Experts of a small language model.
Size: 11 layers, 57.6M parameters.
Experts: 32 experts in each of 11 layers, 320 squared ReLU neurons an expert, 1 pick a token, a softmax router.
Training: a variant of Muon for the experts, 6019 steps.
Below are experts of layer 3 (counted from 0) of a mixture-of-experts language model. Rows are named router (the router's row for the expert), down (a neuron's output weights, with its number) and show model dimensions 0-191. Each number is 200 + 40 x the weight over its row's rms, rounded and kept within 0 to 999.
Before each expert's rows: a language model's description of what the expert responds to. This comes from a sample of Wikipedia text that the model never trained on.

# expert 22
It responds to: Inner pieces of non-English personal and place names, especially accented or Romance and Slavic forms, such as Val-é-ry, Enn-io, Eli-š-ka, García.
router,171,223,165,225,274,212,268,163,180,239,260,169,224,184,198,253,186,163,221,191,204,238,266,220,258,188,162,218,141,218,160,165,243,143,251,206,202,220,180,234,149,236,238,218,257,257,196,186,188,173,239,205,234,164,138,174,131,195,161,212,242,94,190,241,219,265,174,181,225,179,221,190,227,185,226,303,226,301,151,202,162,219,199,226,224,125,133,189,173,213,231,218,182,196,246,157,198,226,225,240,172,157,140,227,209,180,172,208,244,195,181,135,209,152,251,242,203,214,138,138,282,225,276,246,153,153,184,196,162,175,181,275,260,126,158,270,178,147,210,180,203,207,230,162,270,204,261,240,177,162,194,177,159,188,201,117,132,177,143,150,177,206,228,221,192,208,239,203,166,256,206,190,246,170,229,153,240,199,229,184,133,236,227,195,265,219,107,178,223,232,144,179
down0,221,284,219,168,176,206,195,225,216,274,168,173,231,230,197,240,190,191,186,239,158,208,200,108,203,198,233,190,261,198,218,184,240,204,237,141,211,189,190,125,140,171,152,199,212,248,230,188,179,151,235,202,224,180,204,272,187,208,184,145,264,214,171,164,137,262,207,123,246,293,156,251,220,216,122,193,272,213,193,168,200,233,214,199,296,140,131,227,176,222,220,162,170,137,177,148,204,237,173,205,126,188,231,240,203,201,220,201,209,164,176,169,221,188,205,264,205,146,222,207,168,161,191,274,221,171,180,204,207,204,186,163,130,145,163,251,179,230,202,285,157,193,247,210,251,211,143,197,178,145,220,200,254,165,208,166,234,253,276,214,216,136,112,229,224,202,208,213,227,187,156,278,169,154,215,178,138,248,195,213,241,183,151,181,179,264,300,262,164,122,128,170

# expert 17
It responds to: Head nouns of institutional and place names after National, Royal or the, such as University, Army, Service, Academy.
router,227,168,145,109,125,224,183,225,198,222,226,244,327,192,171,165,297,226,260,257,228,271,121,149,178,136,164,187,192,153,184,170,114,193,253,195,202,259,141,190,97,187,255,211,236,300,183,192,199,239,128,178,165,219,220,153,148,257,229,195,227,213,238,172,218,164,251,149,171,210,173,200,226,215,201,247,265,254,224,172,132,178,212,258,142,169,204,186,243,177,236,202,193,238,251,213,229,170,142,185,202,193,198,284,222,180,167,239,198,227,206,315,211,237,216,190,214,214,183,225,206,172,207,191,207,132,195,205,215,163,164,231,216,184,213,198,144,137,199,172,136,216,195,230,190,178,205,218,238,203,222,124,101,189,170,206,288,177,213,147,188,198,218,234,247,195,221,143,186,177,187,163,173,172,270,198,246,153,221,255,260,208,186,222,207,180,235,188,219,224,201,236
down0,217,226,166,194,254,183,161,235,109,179,221,227,188,166,230,275,201,224,209,286,193,225,194,211,232,211,143,179,270,114,237,180,251,211,213,200,214,209,165,202,161,115,165,201,179,222,177,218,202,151,213,235,195,246,166,203,209,213,187,177,194,222,188,168,224,174,208,213,259,172,137,209,242,231,212,175,234,177,192,185,145,145,154,199,169,187,203,222,228,171,221,183,200,223,233,205,134,159,203,156,160,286,235,222,171,166,267,216,250,271,196,239,132,177,223,178,192,192,188,189,148,229,236,127,230,174,124,226,160,158,272,110,167,149,187,217,203,110,247,229,150,214,247,192,183,145,216,228,157,231,213,234,275,145,198,240,246,233,193,269,226,220,314,117,147,138,234,186,138,192,146,255,197,174,219,227,217,175,226,198,100,195,271,197,87,225,190,184,219,191,176,144

# expert 21
It responds to: Markdown table header cells and divider rows such as |---|---|, Votes, %, Apps, Title, plus section heading words like History.
router,197,167,194,160,147,194,252,238,203,213,231,208,181,166,204,156,216,196,187,186,180,186,225,171,257,293,230,137,207,144,211,175,196,222,238,264,247,250,249,184,156,167,261,222,191,203,259,179,209,187,203,189,199,170,189,184,218,204,151,213,214,214,216,180,211,249,222,172,180,199,180,275,134,84,205,265,241,209,190,128,183,169,200,218,208,162,184,181,202,150,262,121,178,241,252,228,211,218,210,154,190,246,204,217,208,131,242,140,221,207,195,290,187,132,275,245,146,274,153,282,133,242,186,240,218,187,262,168,208,131,244,252,232,203,184,201,210,149,215,109,293,187,162,189,184,181,141,168,180,243,213,195,182,206,165,156,153,131,204,232,247,230,185,203,131,242,261,165,216,224,169,241,192,232,235,232,317,172,226,215,159,250,165,166,197,141,265,171,222,150,195,267
down0,181,249,251,173,138,223,127,216,158,168,242,246,255,250,127,195,208,178,205,246,193,226,142,195,196,163,179,256,154,195,176,234,167,243,190,231,170,196,205,264,239,201,222,218,229,223,160,168,158,168,188,219,191,224,248,219,230,194,237,170,199,211,188,207,171,178,162,276,140,155,208,219,235,231,180,217,96,170,166,171,207,225,179,192,181,205,200,246,279,168,232,134,196,216,157,194,151,148,230,320,143,195,205,243,233,149,145,193,212,215,140,176,169,155,163,227,184,143,208,195,141,183,233,157,250,247,260,231,240,275,190,182,204,227,209,284,162,189,273,213,167,191,290,188,222,189,175,196,160,248,211,172,168,264,213,210,164,237,182,196,229,188,222,148,283,181,258,106,206,286,270,140,230,183,208,293,159,196,248,223,198,155,206,119,170,232,118,143,218,194,193,195

# expert 6
It responds to: Commas ending phrases or clauses, plus and, that, which, when, where starting the next clause, e.g. "As a youth," "However,".
router,249,186,223,182,216,178,211,206,223,194,161,212,172,250,215,168,164,132,204,181,220,170,265,142,214,172,201,254,191,214,190,182,211,172,145,219,176,109,199,219,277,198,178,176,232,197,235,281,252,222,231,201,193,176,226,151,252,172,168,191,167,196,144,235,197,150,147,180,223,304,212,252,248,198,223,156,176,169,208,177,247,182,210,284,183,272,192,181,124,212,232,221,156,169,192,214,228,169,144,188,229,224,210,278,203,221,269,187,251,184,292,256,169,265,164,192,219,223,217,297,140,233,237,228,140,182,189,177,200,231,177,186,147,131,219,183,218,154,166,173,190,175,186,177,169,170,275,264,152,203,147,184,249,208,168,235,170,259,240,229,71,286,232,183,164,222,168,185,166,162,169,172,179,211,141,169,106,156,126,203,253,229,215,247,173,192,134,165,252,223,234,185
down0,240,258,217,140,281,228,166,160,129,200,249,232,218,235,232,173,174,208,237,165,189,113,208,188,165,212,166,261,196,214,227,193,244,226,192,161,184,238,244,160,164,213,78,207,225,184,172,131,147,185,201,230,153,282,258,227,234,193,192,148,195,119,280,174,235,134,234,159,205,194,179,174,218,159,197,232,172,165,229,203,229,237,254,159,212,260,183,223,238,188,164,233,154,269,156,157,176,222,151,177,232,222,253,210,246,193,176,165,193,199,153,104,207,228,228,200,256,210,178,185,243,167,239,220,155,201,173,204,247,151,204,222,202,252,210,227,243,257,109,198,233,245,182,201,215,172,281,191,146,125,163,225,248,296,222,227,136,212,233,136,198,247,187,208,200,188,144,221,192,210,275,225,204,193,292,139,217,244,200,136,195,139,187,285,179,196,225,226,177,170,168,202

# expert 7
It responds to: Dashes, parentheses and degree signs inside discographies, song-and-artist lines, coordinates and math markup, such as "Song - Artist", 25.76°N, "& -1".
router,246,279,169,224,196,217,248,136,190,205,138,234,258,171,221,247,189,283,216,184,210,272,196,171,242,171,216,163,166,208,183,146,225,196,244,202,208,241,143,182,133,177,231,234,207,282,207,176,134,177,133,137,239,229,164,242,225,157,252,188,163,154,253,229,203,148,164,190,263,139,162,206,196,197,152,257,204,241,220,223,205,192,200,206,242,204,251,224,154,162,178,170,221,188,200,277,242,243,185,189,272,210,181,182,172,180,108,228,188,205,210,153,205,172,235,211,159,197,142,132,234,251,169,218,272,192,171,188,252,143,239,269,230,222,238,213,156,218,266,144,129,165,137,232,159,174,84,204,226,212,205,172,187,122,180,224,200,162,221,250,265,185,155,147,163,215,164,186,306,193,268,218,192,170,194,190,294,230,183,201,216,195,166,275,154,194,240,185,230,218,235,194
down0,220,180,207,148,158,247,292,299,236,185,193,195,211,223,214,173,127,192,170,221,187,185,206,187,218,269,192,175,210,188,193,226,129,181,246,202,201,173,206,220,180,202,200,160,190,229,169,256,277,170,186,214,263,219,159,147,181,240,257,251,199,249,180,216,260,173,176,152,214,150,242,156,111,201,194,196,206,112,221,178,217,253,234,149,142,240,230,172,202,241,145,187,171,164,195,191,207,268,151,228,153,164,261,256,161,206,181,100,264,241,162,231,220,176,179,244,248,139,137,182,138,185,236,180,277,197,199,113,143,200,242,202,195,328,141,211,135,176,165,204,165,237,223,132,188,221,181,300,161,218,242,177,225,146,174,207,228,183,194,191,248,243,220,205,248,230,176,182,152,181,147,235,243,286,213,238,152,229,225,209,222,271,218,207,162,174,214,168,181,192,200,186

# expert 31
It responds to: Prepositions, mostly of, plus to, from, between, among, including, joining a noun to its complement, e.g. home of, one of, son of.
router,192,190,215,270,245,156,140,205,169,245,205,255,178,184,163,133,212,124,162,234,208,134,317,214,235,181,166,186,266,221,181,219,198,204,211,256,186,161,233,181,243,230,134,144,190,198,233,193,151,128,207,135,159,173,201,228,109,188,176,209,233,201,201,189,175,188,130,183,146,275,149,162,199,208,245,224,258,142,283,221,310,213,232,167,202,281,179,237,150,258,220,192,176,191,175,208,187,212,256,148,155,166,192,206,267,191,201,206,201,184,214,249,196,235,202,199,219,191,188,224,158,164,258,204,180,211,266,157,202,197,112,201,219,230,224,191,167,162,231,133,253,139,213,228,235,187,268,212,204,120,174,201,274,189,240,214,163,259,244,233,115,175,148,230,228,219,148,226,224,174,105,170,177,180,163,231,202,183,166,240,207,236,182,250,179,180,155,261,229,210,219,278
down0,274,228,161,225,129,189,192,155,242,257,283,222,204,182,228,187,180,246,250,194,199,190,158,178,236,218,185,126,143,186,209,243,247,169,249,188,265,197,167,165,214,231,284,182,131,158,190,219,247,229,271,206,195,151,224,198,230,175,178,157,186,233,228,194,121,233,187,223,180,187,214,216,220,228,178,166,222,206,264,159,204,225,120,266,148,206,212,243,176,271,130,78,219,212,137,174,206,179,197,192,154,240,234,202,180,241,200,273,175,223,165,200,223,196,211,257,201,260,145,239,176,151,211,174,137,135,194,208,249,198,88,238,178,134,199,267,220,215,178,150,235,170,193,187,185,128,218,202,176,169,156,278,196,213,215,188,114,199,137,161,244,199,208,156,240,196,289,157,240,172,248,193,183,151,159,242,186,268,214,244,127,242,248,216,202,233,256,222,175,212,205,208

# expert 15
It responds to: Single letters or short consonant clusters continuing a proper name or title, e.g. War-p, War-z, Kul-k-arni, Green-idge.
router,245,223,235,215,167,112,110,194,210,185,208,115,197,255,194,187,211,281,205,246,91,210,240,221,227,189,234,164,175,209,260,228,199,228,162,255,132,242,177,237,222,175,222,258,235,238,162,180,120,239,180,104,197,214,244,170,204,197,286,186,212,224,208,155,185,212,206,209,263,228,194,207,223,213,219,175,152,194,202,171,205,287,157,245,89,156,185,151,208,226,138,173,178,157,252,161,247,204,221,175,263,212,167,174,142,177,221,204,155,308,218,171,197,190,229,287,182,229,182,212,204,196,195,181,99,189,191,174,192,153,163,194,196,262,236,230,288,219,141,156,203,253,189,216,223,172,260,174,230,192,177,208,181,249,181,210,192,212,134,214,217,166,219,133,146,215,234,199,182,250,172,151,262,132,165,234,189,228,211,175,168,272,190,186,258,222,236,138,218,212,193,257
down0,291,253,190,189,155,222,162,239,216,148,222,152,224,120,213,120,253,216,152,152,157,222,137,213,212,239,195,181,190,240,92,177,195,238,192,224,204,192,212,157,201,184,205,198,209,139,279,163,209,274,158,213,140,183,215,228,237,185,239,171,230,220,180,271,192,189,234,196,226,197,151,188,244,231,198,189,134,178,157,217,115,253,157,108,223,197,208,196,231,219,289,185,118,180,255,221,137,274,166,176,259,196,214,200,183,199,204,207,161,266,85,159,256,266,294,281,168,197,193,170,229,179,251,185,241,186,233,193,251,206,193,181,223,289,180,178,123,141,233,176,240,215,227,127,220,196,174,160,224,221,232,141,209,149,187,252,184,232,265,212,182,210,198,188,201,205,171,226,270,194,244,231,241,165,174,208,204,238,212,158,216,206,200,202,196,187,264,179,189,207,163,266

# expert 2
It responds to: Field names at the start of infobox or list lines before a colon, such as Born, Genus, Genre, Launched, Website.
router,178,197,184,179,180,212,193,251,163,262,218,222,174,125,221,203,268,182,148,138,220,247,190,217,219,213,233,179,230,194,229,213,225,155,230,132,215,243,193,156,188,134,203,219,162,173,251,214,244,156,196,266,214,264,88,204,158,176,246,202,170,221,142,245,220,138,180,242,142,198,200,228,145,289,213,195,232,258,275,246,198,219,170,200,240,185,235,185,184,248,200,225,232,233,218,238,166,208,184,200,163,190,242,178,289,141,174,228,159,257,245,170,229,237,250,254,220,174,204,232,132,250,220,210,254,232,222,137,261,162,162,148,153,198,150,218,188,215,263,203,168,180,138,153,148,303,165,154,207,236,180,175,111,229,200,163,196,241,232,242,254,213,180,221,261,170,131,157,216,210,224,158,194,203,195,194,176,173,206,202,181,206,334,192,268,191,162,214,194,133,110,204
down0,187,132,135,225,251,123,202,298,221,115,113,229,182,224,186,192,185,198,159,152,178,156,176,203,200,179,231,170,281,209,165,252,176,280,245,194,175,219,204,246,243,231,182,136,220,237,210,187,215,211,174,205,165,147,273,236,229,217,172,262,206,162,276,188,219,239,224,118,195,182,169,145,179,199,215,176,131,258,205,182,282,161,131,194,299,210,193,191,261,212,230,97,159,172,230,130,192,221,216,187,272,226,230,209,137,195,212,82,167,196,188,191,147,230,216,252,219,199,157,146,243,180,256,164,163,201,208,250,221,214,161,238,211,278,189,166,158,247,191,176,224,195,191,216,224,227,223,207,254,238,178,240,213,152,230,168,158,210,222,144,208,166,187,122,185,155,236,243,178,193,177,127,240,187,225,164,217,249,254,186,195,201,157,177,230,215,217,250,243,192,187,264

# expert 24
It responds to: Middle pieces of surnames and foreign names after an initial capital, e.g. D-umes-nil, G-ins-berg, D-'-Oyly, Kramers–K-ron-ig.
router,152,274,178,169,166,190,293,184,148,196,201,250,173,214,206,221,207,258,200,222,164,200,173,150,176,179,116,197,166,209,188,178,236,142,212,205,229,211,187,198,215,219,270,241,204,199,236,214,195,274,224,191,157,237,154,190,221,155,214,198,249,155,219,195,211,203,244,256,257,227,137,195,131,175,220,186,207,180,219,216,199,183,219,174,246,282,105,182,206,193,249,243,182,165,110,229,128,325,172,161,267,225,179,180,205,222,194,118,165,185,252,193,265,154,231,177,221,160,145,188,291,194,162,182,191,201,178,160,217,190,272,201,271,233,198,170,174,171,180,172,139,216,197,168,216,224,171,182,245,194,207,151,278,259,207,164,209,212,125,286,177,196,206,245,255,182,249,172,238,212,225,254,124,153,158,227,208,215,171,263,228,252,191,137,257,239,255,188,176,219,127,279
down0,187,248,225,134,185,181,170,205,179,229,183,230,186,240,93,156,228,150,252,272,204,228,220,228,204,207,224,178,155,219,263,193,234,156,201,178,211,243,233,275,160,172,146,157,206,211,218,228,177,164,229,189,200,188,228,253,179,223,209,219,229,132,221,219,193,202,184,173,269,173,176,224,243,247,216,242,153,116,260,166,231,235,212,179,194,226,225,170,203,139,233,151,232,231,175,229,196,193,151,206,158,208,219,203,100,246,142,168,188,222,223,244,228,181,76,266,233,125,269,254,243,194,207,131,137,230,309,277,193,132,206,233,246,202,150,193,177,198,182,227,221,224,255,145,221,136,148,275,208,136,141,131,231,185,213,209,194,194,199,204,154,137,210,264,244,192,282,156,219,218,173,239,220,198,207,198,153,181,209,205,270,173,169,182,226,223,159,157,190,222,277,161

# expert 5
It responds to: Mostly and, a, or, et, named and the slash between coordinate pairs, often mid-list or after commas.
router,225,236,188,212,191,227,216,183,238,165,181,186,218,188,164,211,239,252,179,189,260,284,130,162,262,151,191,187,232,223,206,214,276,278,250,173,209,209,196,201,169,213,211,224,189,232,182,185,194,155,169,122,175,221,133,196,238,223,199,172,206,248,235,188,170,128,228,154,197,157,148,79,155,186,192,261,205,260,104,215,181,231,154,142,213,135,180,166,176,149,201,251,182,218,193,242,223,173,179,208,244,159,227,161,186,158,189,171,184,171,187,216,224,175,254,190,170,221,152,154,204,282,182,160,201,203,189,124,283,168,185,186,294,201,238,153,186,217,162,249,224,214,188,154,169,259,103,258,263,101,206,164,172,193,241,224,269,166,215,190,239,189,185,166,212,249,110,177,285,200,209,153,206,232,197,160,295,241,202,160,188,195,132,171,193,125,208,180,220,175,192,153
down0,182,137,204,250,218,206,175,156,201,279,153,242,142,155,203,137,304,129,268,199,148,200,198,265,222,264,135,155,236,209,206,182,213,185,192,229,186,181,261,259,241,298,207,132,199,201,132,134,138,239,342,285,192,200,219,187,163,252,189,214,103,200,214,179,175,203,156,185,189,206,224,189,232,249,186,197,218,169,227,196,182,105,201,174,197,185,247,196,216,183,217,228,169,241,203,158,143,241,190,255,173,185,179,197,239,155,177,197,146,203,201,191,266,207,201,149,171,213,282,183,155,219,246,229,161,231,198,240,226,239,237,240,168,153,146,143,213,188,173,219,272,154,151,183,221,162,149,218,148,251,171,166,230,233,189,180,214,216,236,236,192,211,175,283,159,215,201,259,156,242,206,208,178,183,234,223,246,190,278,151,149,193,227,158,184,117,227,213,205,187,199,202

# expert 28
It responds to: Periods ending sentences, there/There, "may" in "X may refer to" disambiguation pages, and section labels like Location, History, Conservation.
router,248,226,185,168,211,262,188,190,179,262,153,195,227,186,184,210,222,130,221,254,168,165,175,212,205,166,277,204,203,226,126,266,182,157,229,124,209,165,160,129,202,196,100,229,175,180,233,221,316,181,223,293,214,215,200,212,171,247,208,203,188,177,270,195,164,215,195,225,214,211,217,146,241,205,247,210,183,191,168,184,177,175,181,170,172,171,187,172,222,208,180,202,152,140,218,233,241,174,258,186,173,189,152,188,194,296,192,187,239,177,217,229,226,245,235,193,186,195,181,172,123,177,154,144,158,252,171,198,168,235,281,110,215,207,202,252,90,146,221,139,149,182,167,235,220,172,202,238,250,181,189,170,260,123,188,181,190,283,263,248,172,170,198,243,227,220,193,225,163,285,114,277,217,171,221,243,153,257,159,198,163,152,265,242,185,162,187,191,224,165,243,255
down11,200,161,208,223,166,251,276,219,193,114,163,161,176,187,264,190,177,199,201,237,190,157,174,219,244,170,205,194,158,160,194,152,167,175,195,184,205,144,200,174,245,158,209,160,124,173,237,251,218,238,196,193,208,197,175,242,193,215,193,171,210,165,211,194,150,161,252,82,237,195,219,131,218,187,84,204,177,170,193,240,243,243,134,173,175,181,232,189,217,174,80,272,147,219,158,201,121,285,150,201,147,183,143,230,230,232,258,194,269,259,212,227,251,246,174,146,241,235,278,189,279,251,175,171,230,200,149,231,205,213,185,243,262,215,214,118,227,285,279,235,255,246,132,221,212,219,170,231,155,303,202,223,232,203,148,204,246,161,230,177,143,145,163,178,234,171,190,209,216,194,184,148,184,210,243,187,220,205,176,215,241,212,230,192,172,233,186,164,220,210,203,189

# expert 9
It responds to: Short vowel-consonant word pieces inside common words and names, often after an initial p, b or l, e.g. fl-op, pl-ac-ard, j-ub-ilee.
router,180,201,184,170,169,191,180,180,238,230,189,118,146,180,256,190,230,172,171,185,163,219,262,232,131,249,202,198,181,179,196,220,179,260,228,202,244,227,215,199,205,284,175,177,176,217,164,187,185,158,179,176,186,175,230,261,206,247,227,178,209,174,175,223,166,173,244,192,171,299,237,253,184,123,143,216,236,183,145,214,249,226,165,172,184,178,202,249,194,246,239,181,164,222,235,248,195,270,151,171,205,142,261,195,230,262,279,103,125,182,246,147,174,236,135,251,199,172,232,229,251,169,178,157,149,197,212,170,220,188,196,168,149,155,160,201,252,215,183,230,193,191,214,135,284,166,183,171,102,253,213,188,122,190,202,144,265,255,156,193,231,186,343,193,201,245,241,193,187,154,163,267,110,170,174,161,145,177,253,241,222,180,214,187,216,253,245,151,188,230,177,207
down0,256,158,191,180,209,271,218,160,212,183,201,83,232,276,161,200,260,139,204,234,200,276,136,188,227,197,157,183,204,155,125,277,190,162,134,170,254,236,153,174,209,217,204,220,233,217,176,283,262,190,200,239,126,264,175,191,160,167,251,143,201,224,212,187,153,266,165,214,174,257,124,205,260,201,230,162,243,228,181,144,146,221,175,215,183,221,172,241,267,200,202,173,160,194,200,244,162,214,222,171,194,195,247,177,182,218,208,232,221,310,264,223,186,175,166,213,172,216,202,134,216,205,187,198,283,169,145,207,213,209,104,240,167,183,242,214,215,170,210,247,189,161,137,236,185,182,144,207,146,181,158,261,238,204,128,159,196,204,187,227,251,220,211,229,199,154,256,251,195,238,139,198,149,218,189,210,146,164,329,178,168,228,192,201,158,194,215,201,246,240,153,225

# expert 23
It responds to: The articles a and A plus sports words in rankings and careers, such as No. 1, League, won, Triple-A.
router,255,250,204,212,257,176,203,226,220,168,189,202,198,193,176,147,196,177,133,215,154,243,151,167,213,170,187,177,200,268,235,172,186,128,225,118,254,214,317,228,210,163,265,204,189,178,179,190,240,204,218,141,247,235,213,221,251,192,255,270,235,284,207,204,289,281,284,175,172,221,183,202,250,207,138,165,152,251,177,195,190,240,226,180,215,106,142,178,206,229,253,244,167,206,204,251,174,145,199,272,168,190,211,216,227,228,201,226,190,189,131,185,180,150,205,181,187,168,175,232,257,145,100,228,208,245,170,170,221,249,253,245,280,202,200,192,246,190,236,234,203,193,239,189,100,158,196,157,228,200,171,210,176,239,214,243,169,144,177,208,201,185,209,231,105,186,215,123,160,250,185,235,224,170,262,139,245,175,183,163,260,239,193,152,198,103,218,175,208,202,232,200
down0,261,167,211,180,230,144,174,127,169,197,148,207,182,170,193,254,234,234,156,166,239,229,248,227,174,215,214,156,173,146,137,195,235,268,96,194,139,209,226,283,245,208,256,158,200,173,205,255,244,251,217,226,202,157,204,144,182,226,205,175,216,222,260,191,128,125,191,137,226,165,199,190,218,180,215,175,185,270,224,171,181,238,256,248,206,262,226,173,156,164,207,147,214,170,167,212,165,228,210,164,234,228,290,154,214,171,190,298,187,195,215,195,195,211,238,126,158,161,232,197,122,250,218,241,155,288,251,201,173,144,136,265,250,172,183,164,207,189,121,267,171,213,292,155,137,235,242,141,195,237,155,134,219,113,166,173,200,240,176,152,242,232,237,184,214,245,215,219,192,201,225,235,116,175,229,193,238,202,171,233,193,217,267,205,168,176,203,203,208,186,209,205

# expert 20
It responds to: Suffix pieces ending verbs and participles in passive phrases, such as -ed, -ated, -ized, known, noted, followed.
router,223,193,168,240,171,243,230,232,238,277,277,197,236,217,214,284,168,81,199,264,200,198,205,210,214,194,241,146,201,194,242,216,202,259,222,236,296,209,176,233,158,197,121,87,199,243,228,232,199,187,228,254,219,179,288,195,223,185,109,250,232,226,211,140,131,195,190,202,268,219,235,155,124,255,207,206,151,215,126,184,224,115,237,206,227,267,204,195,185,181,174,185,241,205,207,227,228,199,181,174,193,180,234,161,204,155,203,230,200,154,190,163,178,261,198,133,219,220,130,217,145,212,259,166,175,252,155,184,132,214,192,190,228,189,175,185,230,197,176,260,204,169,116,263,230,238,220,121,212,200,227,132,266,197,173,163,224,183,146,180,198,177,175,126,166,168,203,164,175,162,199,183,149,275,225,199,247,234,201,199,252,213,190,189,238,220,236,241,192,198,304,190
down0,227,247,239,224,152,203,208,193,188,241,154,115,146,150,176,164,185,176,193,265,233,169,196,179,112,214,246,230,224,200,196,185,240,89,248,149,213,219,222,194,164,236,202,162,183,189,218,175,160,197,206,195,233,167,166,268,216,277,238,180,241,119,222,169,174,194,297,215,194,233,234,215,245,193,234,120,209,182,246,175,226,159,152,185,200,172,226,274,234,214,236,254,189,219,133,177,223,206,246,121,111,206,225,211,175,140,238,238,218,211,179,126,166,213,177,193,125,216,245,270,263,214,189,165,250,177,225,200,240,131,158,244,223,164,172,260,241,207,180,229,222,199,216,190,151,176,226,190,248,148,208,165,157,196,193,183,216,209,220,195,244,215,204,199,149,179,189,112,98,259,259,147,209,141,160,221,172,221,195,209,218,214,247,158,281,132,163,235,101,200,267,207

# expert 16
It responds to: Verbs and particles of movement or life events after he/she in biographies, like went, returned, moved, grew up, plus word-final pieces such as Kir(ks).
router,218,170,160,195,255,226,253,272,237,141,246,225,138,191,197,248,220,105,244,156,179,248,224,179,238,208,243,211,179,179,178,178,218,218,182,179,206,184,172,246,202,194,225,128,167,188,220,212,212,166,127,260,198,145,112,170,224,151,227,246,214,240,134,222,186,229,152,189,215,167,160,180,208,139,215,182,209,176,133,197,127,241,247,184,257,243,175,206,169,223,192,246,168,200,172,191,199,146,133,216,218,223,179,182,150,249,179,243,223,228,151,149,232,229,159,200,155,244,262,175,154,207,221,212,248,155,205,227,162,179,178,188,204,191,166,186,228,217,288,275,221,254,112,222,271,241,138,187,157,229,189,230,171,143,159,191,158,192,231,192,224,276,112,256,123,196,224,144,183,144,195,199,254,224,305,206,300,177,256,168,197,247,187,178,239,262,192,255,247,214,258,189
down0,142,228,226,180,257,199,199,177,239,235,130,197,155,207,171,193,205,254,141,203,197,210,151,207,264,167,149,183,269,234,200,113,168,188,191,232,248,167,282,195,241,185,207,164,132,250,210,118,199,226,220,210,220,195,176,234,144,213,214,149,162,201,243,175,318,258,331,198,260,191,210,218,194,157,222,228,222,214,152,242,199,178,177,262,228,147,143,236,222,180,223,186,219,144,254,260,235,192,165,266,164,212,177,178,175,203,234,198,123,223,187,111,200,184,188,150,228,181,236,223,203,256,208,172,183,196,248,260,217,189,85,168,174,159,218,172,243,182,132,143,170,248,202,132,228,169,196,213,252,168,154,213,202,255,237,167,199,244,201,176,237,228,176,233,189,280,119,216,162,255,191,224,176,169,162,199,243,249,204,98,214,237,179,251,220,191,238,154,190,218,223,192

# expert 30
It responds to: Quantity and comparison words and word pieces after hyphens, such as other, more, many, few, early, modern-day.
router,216,140,263,234,182,192,186,216,248,145,150,206,130,238,194,178,202,190,187,219,164,188,172,232,189,177,216,177,200,216,214,193,221,177,209,261,182,251,235,182,204,195,210,195,180,231,206,213,217,275,229,218,123,201,281,171,203,127,223,182,205,198,238,218,201,185,164,238,143,219,305,239,173,280,263,183,208,245,193,260,169,167,235,290,222,156,224,182,155,241,92,195,225,230,160,263,224,257,199,250,203,193,141,179,163,171,148,177,175,209,215,134,174,185,185,101,169,150,195,257,196,214,198,261,185,278,152,268,195,199,181,207,174,228,242,175,206,191,113,213,204,165,270,167,167,214,193,136,218,166,252,220,229,225,235,198,280,176,222,247,192,171,151,170,228,180,202,202,203,191,209,154,207,182,205,211,148,289,103,187,167,140,158,173,146,340,213,202,130,166,154,206
down0,135,199,221,209,131,267,218,257,227,256,122,118,251,176,197,216,144,208,230,146,219,188,149,183,200,206,221,273,167,196,184,193,191,237,225,261,263,162,216,177,198,87,268,151,256,194,134,233,176,182,171,199,192,212,119,206,205,163,185,256,216,183,178,201,220,261,168,183,228,190,121,184,218,163,252,199,244,218,187,230,173,186,141,198,137,158,144,153,175,210,232,177,185,223,249,220,170,225,227,239,188,254,221,206,183,177,214,226,202,130,202,241,137,190,152,161,161,266,226,243,165,191,213,230,221,203,188,238,214,192,278,113,195,149,146,132,244,176,260,220,213,186,202,227,224,204,224,228,247,238,221,222,256,171,184,194,298,220,246,208,193,250,198,126,208,127,197,304,125,240,222,206,151,194,235,178,140,83,193,241,204,160,218,198,256,185,198,231,213,240,212,238

# expert 25
It responds to: Colons after infobox field names like "Company type:" or "Suborder:", plus hyphens and pipes starting list items and table rows.
router,219,220,231,187,159,235,136,179,220,254,135,182,188,199,231,276,270,262,211,167,154,147,179,182,245,198,141,150,223,245,215,229,101,136,162,197,218,170,234,167,249,211,179,208,149,212,192,207,121,160,158,151,234,215,192,259,144,228,203,177,237,241,147,274,239,232,244,246,208,141,199,246,238,188,200,197,166,175,190,172,209,184,204,168,218,186,201,148,189,150,268,175,177,196,191,116,158,182,283,221,204,152,114,144,181,202,225,216,221,229,190,162,180,220,113,211,183,199,197,246,219,248,197,222,181,189,244,208,250,150,153,145,205,222,217,204,174,254,144,194,164,207,169,264,190,169,224,234,195,213,222,206,251,164,283,197,230,252,195,163,201,245,182,213,240,241,66,233,172,213,226,206,241,235,221,198,115,204,147,222,189,122,287,251,252,216,134,235,209,216,214,104
down0,182,212,179,198,268,174,218,216,275,213,190,221,231,192,258,289,165,211,186,186,318,227,152,224,154,181,201,196,219,194,209,233,216,143,230,193,179,190,191,215,186,146,265,182,191,201,80,205,251,206,218,166,223,182,152,174,217,243,261,129,213,235,259,132,237,183,176,253,182,199,242,197,206,192,248,152,174,301,183,224,181,246,141,184,261,204,201,211,201,273,227,221,138,156,268,126,204,124,113,223,178,202,140,193,134,228,217,242,229,226,165,204,164,203,162,276,163,226,208,159,227,270,180,170,226,218,223,224,226,184,193,220,139,172,238,149,133,173,218,145,181,198,282,197,179,198,161,209,209,193,144,231,243,225,218,232,244,235,127,194,216,189,151,221,152,239,165,165,233,198,195,171,227,88,224,152,154,149,226,238,222,188,202,245,187,270,248,197,160,177,140,143